Experts of a small language model: vocabulary 4096, 256 experts in each of 13 layers.
Below are experts of layer 7 (counted from 0) of a mixture-of-experts language model. Rows are named router (the router's row for the expert), gate (a neuron's input weights, with its number), up (a neuron's input weights, with its number) and show model dimensions 112-223. Each number is 128 + 24 x the weight over its row's rms, rounded and kept within 0 to 255.
After each expert's rows: a language model's description of what the expert responds to. This comes from a sample of Wikipedia text that the model never trained on.

# expert 56
router [134 140 131 112 107 160 120 147  98 149 163 163  93 165 156 146 146 109 162 114 100 134 147 128 123 116 156  98 132  93 119 102 120 144 115 119 158  94 137 145 125 131 102 107  98 104  83 132 175 140 112 140 108 142  97 122  80 130 132 116 120 108 100 178 115  98 131 160 139 165 109 118  91 129 119  87 153 108 102 105 131 148 134  99 172 152 115 115 138 152 151  88  82 136 143 155 161 153 101 140 131 154 155 153  95 110 159 141 134  97 108 114]
gate0 [161 155 112 135 124 147 144 130 138 149 124 158 111 154 130 123 140  93 184  99 174 120 172 135 113 158  99 134  75 105 166 116 135 128 144 118 175  85  98 141 102 149 122 189 107 135 107 118 111  93 143 135 165 131 159  96 120  96 183 159 149 118 117 113 109 126 140 102 129 137 110 112 111 122 126  98 100 145 116 135 149 132 147 160  67 158 133 125 106 143 125 115 136  91 138 117 180 143 115 117 129 148 149 192 154 119 123 125 126 109 153 123]
up0 [135 141 123 119 160 168 153 133  88 119 116 134 117  79 135 165 144 106  90 147  97 111 106  84 138 128 151 128 135 126 111 132 118  74 162 130 120 121 109 147 169 107 134  88 139 170 149 159 146 142 131 175 153 145 106 165 124 158 128 104 132 120 161 171 165 166 134 142 146 131 113 105 135 135 125 123 137 119 133 126 175 140 111 149 121 126 106 111 110 144 120 158 146 129 119 147 142 119 117 116 133 112 109 165 103 131 116 126 137 111  85 105]
Description: Model-number hyphens, capital initials

# expert 20
router [152 134 141  86 112 162 125 159 130 127 151 167  94 129 126 137 158 110 125  95 107 144 138 143 128 116 138 103 150 124 101  94  64 131 105  96 129 142 114 137  88 114 107 111  93 124 122 167 144 148  94 148 110 164  92 157 112 125 139 125  92 116 119 169 132 129 101 147 155 160  94  95 111 142 121 117 156 115  83 125 144 141 138 127 152 148 110  92 159 169 172 108 137 125 156 139 139 153 101 163  79 147 134 141 127  85 126 166 144 116 133 108]
gate0 [149  89 126 158 121 109 141 141 141 140 120 151 134 136 119 117 126  98 125 131 136 137 128  80 103 146 133  84 128 140 104 160 132 121  93 117  95 114 127 150  96 105 148  96 146  93 117 113 119 194 126 173 132 168 169 174 143 134 137 115 115 134 114 163 169 143 153 164 135  96 163 143 124 144 133 148 128 121 160 113 140 133 117  95  97 148 133 123 125 138 124 126 131 128 125 137 155 146 125 114 164 125  97 106 142 120 132 146 135  99 118  94]
up0 [128 149 122 114 125 134 104 112 117 144 156 152 150 139 142 145 154 163 138 121 134 115 163 151 157  86 123 181 121 129 159  96 123 147 159 148 143 143 140  92 170 137 113 145 131 165 132 132 135  98 133  94 130 108  95  71  93 124 125 132 133 115 135 118  78 105 105 108 137 162  99 101 146 141 142  79 127 113 101 108 147 137 165 120 170 109 112 129 137 144 115 123 114 134 148 129 106 102 118 134  99 134 165 150 110 133 136  95 119 155 108 160]
Description: Prepositions in bios

# expert 23
router [144 126 134 137 125 180 113 160  94 150 135 163 109 170 141 123 133 110 148 109 119 129 138 114 121  94 158 123 138 106 130 122 116 139 125 118 169 109 161 127 116 150 131 116 105  94  95 125 152 107  96 132 108 158 102 161 118 143 129  80 132  94 102 164 131 118 111 164 136 129 150 124  88 152 113  97 116 105  86 122 129 218 163 109 140 124 118 109 140 122 155 100  79 129 153 139 151 139  94 140  95 132 142 162  81 124 121 158 166 122  88 112]
gate0 [158 178 139 145 126 141 124  79 113 169 110 154 111 148 163 123 124 120 152 111 128 168 139  66  80 122 140 136 155 164  92  96 114 105 130 131 143 143 101 156 119 107 143  98 126 136 140 132 119 146  90 102 117 142 139 115 114 148 103 131 129 145 110 133 109 148 119 135 170 143 143 129 153 149 128 153 113 119 153 117 150 145 107 114 140  93 114  80 143 124 103  85 141 110 131 109  97  83 126 170 116 158 155 151 101 108 130 172 154 122 126 108]
up0 [125  95 148  99 120 108 106 163  98 110 133  92 132 166 104 154 158 105 129 126 100  95 132 160 159 131 161 125 133  82 149  92 103 148 138 104 113 102 155 126 133 144 104 160 133  92 141 114 158 124 113 159 138 158  96 149 108 149 151 153 109  91 137 153 126 100 109 120  80 129  97 111  99 146 131  79 144 110 109 145 131 115 140  93 141 180 143 180 136 145 154 184 128 158 109 158 170 165 107 126 137 106 139 123 136 152 135 102 121 101 109 117]
Description: Word-start fragments

# expert 33
router [152 109 113  83 116 158 127 148 111 148 127 146  80 173 125 152 123  91 130 109  99 133 127 133 121 107 137 104 133 107  90 101 102 147 106 103 135 105 161 140 112 118  99 114  85  84  94 158 154 148 115 141 108 171 103 179 119 150 149 115 115 112 112 154 153 100 109 163 158 153 136 102 116 138 102  65 138 115 131  82 139 201 139 133 129 135 101 109 144 144 178 121 115 144 156 151 149 166 103 143  90 147 132 144  92 106 130 134 153 135 128 129]
gate0 [131 153 101 174 127 124  82 164 127 159 176 109 142 134 107 147 128 122 122  79  95  99 128 129  93 109  84 100 137 135 100 122  93  93 133 146 108 108 128 137 135 145 139 150  87 104 143 127 171 163 119 110 119 176 105 129 106 132 120 125 122 120 135 135 153 104 136 139 151 131 143 119 109 111 159 103 145 115 139 120  78 144 111 162 113 109 131 133 131 143 165 114 108 158  80 115 115 164 139 116 169 119 115 199 177  91  90 196 117 115 126  96]
up0 [164 142  93 177 137 125 114 179 148 135 158 114 101 106  97 157 138 116 125 102  76  75 125 109 130  91  95 120 108 138  99 167 131 132 140 167  90 116  83 142 155 144 165 146 115  81 155 120 142 145 152 126 129 183 114 125 119 115 139 137 146 121 124 138 128 121 150  84 135 118 142 115 141  94 161 106 126 132 140 125  97 164 116 151  97 117 135 149 146 142 135 139 126 173  66 110  81 138 172 134 146 105 115 171 134  96 125 191  90 125 139 112]
Description: Word-initial pieces

# expert 48
router [161 109 123 119 133 147 103 141 116 141 168 168 104 123 122 173 141 111 130 100 131 164 142  94 138 122 142  99 146  96 101 106 137 151 108 112 145 115 149 146 127 108 114  81 102 100 138 154 151 132 124 180 113 159 101 161 100 129 157  99  87 111 115 133 126 110 125 124 137 155 124  95 125 141  86 104 155 117 117  87 134 147 159 149 156 150 125 103 156 159 124 117 129 106 157 122 137 177  86 146  89 159 151 178  94 115 128 156 140 108 142 122]
gate0 [133 124 163 134 104 116 125 117 127 139 109 136 141  96  93 138 149 121 101 136  93 139 131 148 143 117 130 150 120 162  80 129 128 155 135 185 123 137 132 130 105 126 128  88 126 108 152 100 132 132 165  98  99 119 199 150 179  97 159 101 131 153 135 181 138 129 157 170 114 109  69 122 128 120 137 132 119 115 153 153 138 137  87 148 155 118 140 130 119 123 115 188 138 108 151 119 160 108 117 141 138  85 129 125 128 117 137 147 104  93 123 123]
up0 [119 104 150 126 137 146 143 142 102 137 176 114 147 122 131 108 109 139  71 119 127 147 131 137 103 101 116 146 137 154 118 116 148 164 118 167 138 144 160 148 176  70 113 109 115 148 129 139 108 149 127  76 161 117  91 121 164 114 152 138 150 170 130  98 132 151 103 118  94 133 131 134  97 124  91 120 147 149 135  81 118 128 175 140  93  98 148 120 121  72 126 118 134 153 106 143 149 149 129 125 151 171  97 157 133 157 132 132 106 110 114 162]
Description: Non-English name pieces

# expert 57
router [141 121 139 112 110 184  82 166 114 141 138 140  81 180 152 149 147 107 170 114 127 170 124 118 125 106 153 127 148 102  93 100 128 144  95  99 155 115 132 139 129 151 119  96 130 101  88 127 171 157 101 141 113 130  90 168 112 147 131 113  99 131 116 146 131 100 121 149 146 150 123 109  89 164 123 115 140 118 115 122 155 148 134 121 185 139 103  71 120 164 151 125  87 159 171 127 149 129  90 143 109 164 143 139 119 108 173 155 134 122 109 122]
gate0 [128 182 122 151 150 155 143 137 121 125 185 118 151 151 139 168 147 144 139 103 126 112 114  93 130 116 121 119 195 138 163  96 118 152 127 130 127 114 119 154 132 151  93 121 151 109 137 130 167 110 101 182 155 172 124 133 115 114 126 151 104  99 121  94 120 126 110 142 128 135  90 113 124 115  89 105 126  94 138 141 125 129 129 108 187 167 149 151 149 171 122 131 139 188 103 118 110 132 166 138 112 127 125 144 117 149 144 151 163 131  48 121]
up0 [108 201 108 142 146 134 125 103 142 120 137  89 137 131 107 146 120 142 108 113 141  81 134 128 132 105 124 107 186 163 139 101 135 141 145 147 110 115 121 168  94 169 129 126 159 107 144 117 180 115 108 167 163 152  97 114 132 133 101 148 108  82 168 109 129 135 124 100 131 143 114 111 170 111 133 115 132 113 150 143 120 147 106 129 167 143 158 165 122 167 105 144 172 160 104 108  79 130 173 166 142 125 128 131 107 155 171 140 160 116  78 155]
Description: Parts and counting nouns

# expert 24
router [166 143 143 126  99 145 141 143 110 156 146 153 116 152 170 141 138  89 131  93  99 171 175 112 130 105 160 107 134  99 119 100 106 163 115 100 170 104 153 170 131 146 138 109 114 102 123 123 171 153 116 148 107 151 102 152  98 169 137 102 106 117 106 139 110  99  88 148 127 134 141 117 105 154 117 115 158 142 108 103 127 207 149 112 132 114 131 106 133 145 168  79 106 132 153 138 146 161 115 129 122 140 131 148  92 103 161 145 142 117  81  96]
gate0 [183  74  99  91 102 140 146 108 123 128 110 150 148 120 136 133 153 111 141 118 134  93 134 106  88 111 154 134 128 105 123 125  97 155 130 119 112  99 140 139 134 137 111 114 136 130  58 146 155 134 129 123  89 103 129  98  92 168 118  95 124 152  78 126 157 164 120 168 150  91 142  75 127 125 122 146  96 117 122 125 156 132 123 132 127 130 129 102 126 110 157 125 107 166 127 120 160 109 116 102  96 160 151 102 127  87 138  80 139  96 131  92]
up0 [ 77 142 183 145 149 127 100 161 122 114 142 120 148 173 139 141 127 138 146 133 133 165 110 162 127 136  89 118 161 141 101 121 142 103 105 114 141 157 140  97 139  99 115 164  95 126 168 110 122 122  81 114 160 159 100 130 159  64 139 148 113 119 184 153  98 101  91 116 149 156  72 159 135 129 120  91 159 110 118 141 125 142 128 137 141 132 118 140 130 149  88 143 149  77 161 110 106 142 113 158 152 120 134 137 149 155 117 172 145 133 115 130]
Description: Units and demographic tables

# expert 34
router [138 104 133 111 105 143 107 158 116 134 143 123 107 135 183 134 118 130 157 112  86 154 148 134 138 121 162 121 181  96 111 106 118 135 110 127 127 101 168 166 120 121 111  86  99 106 110 130 156 144 114 133 122 157 109 158 102 143 129 123  93 108  95 172 126  97 107 150 132 145 120 102 110 151  93 104 152 105 104 105 164 158 148 130 185 150 107  90 145 135 134 103  96 120 153 146 164 160 112 167 105 151 140 155 107 104 144 160 135 109 101 110]
gate0 [113 117 111 105 114 145 104 104 131 137 138 172 114 157 127 155 126  97 142  89 135 117 138 135 120 121 166 124 127 121 142  64 110  87 140 133 157 109 113 103 110 125 103 116 105 107 130 116 142 138 139 150 160 167 118 172 121 123 131 112  95 108 145 141 101 127 141 121 144 155 140 121 134 155 141 100 160 135 119  88 114 133 142 118 150 163 110 142 104 111 175 122 126 104 119 161 140 136 147 147 104 126 126 130 114 114 140 151 111 114  62  73]
up0 [138 139 116 106 143 125  98 145 116 129  95 101 164 110 136 141 165 104 152 128 132 116 169 115 141 136  97 110  98 156 114 178  94 139  84 107 122 126 153 128 108 117 110 130 133 127 116 142  87 126 102 123 155  84 110 104 157 119 106 135 121 136  91 149 113 134 103 132 133 156 102 118 120 142 137 113  87 148 128 137 133 108  92 150 139 107 117 135 126  94 121 151 123 178 121 112 115 121 111 110 119 164 142 118 148 111 136 138 154 121 154 115]
Description: Object pronouns and field labels

# expert 2
router [138 120 119  84 104 151 112 124  89 126 127 147 106 156 173 138 127 110 152 112 105 177 129 149 134  85 135 105 154  89 116  94  95 137 102 112 140  94 137 158 110 134  98  96  95 109 107 131 146 153 121 150 114 148  95 160 117 144 126 126 110 109 122 133  99 103 112 152 175 144 107  98 104 144 113 104 155 105 116 116 135 159 141 131 149 151 114  94 182 153 136  89 108 160 144 153 149 127  86 171  96 150 155 150 104  97 156 133 149  87 113 100]
gate0 [132 146 114 151 102 127 132 109 148 134 128 153 121 201 136 114 167 147 147  97 155 172 107 159 129 140 107 144 111 168  92  92  98 101 111  85 166 118 134  93 149  99 152 115 142 139 115 149 125 148 135 141  94 126 145 113  99 110 171 156  56 124 128 124 153 147 136 104 191 109 121  96 148 144 106 157 171  97 116 134 113 151 130 142 159 143 118  66 173 129 119 125 139 122 136 132 149  99 111 164  92 136 145 134 129 118 133 137  64 142 130 132]
up0 [134 114 135  81 121 120 107 147 109 127 135 115 113 104 118 144  86 109 125 150  89 105 184  98 133 130 163 139 150 100 155 136 158 177 116 166  93 133 137 154 123 147  97 119 125  84 159  98 141 107 122 120 143 135 117 155 144 160 107  90 188 124  95 140 105 104 118 135  74 141 132 155 109 134 145 103  92 151 134  99 136 116 138 118  90 110 135 186  75 138 151 125 109 134 128 147 119 158 154 105 157 116 122 120 146 138 140 131 179 142 132 121]
Description: Line ends, past participles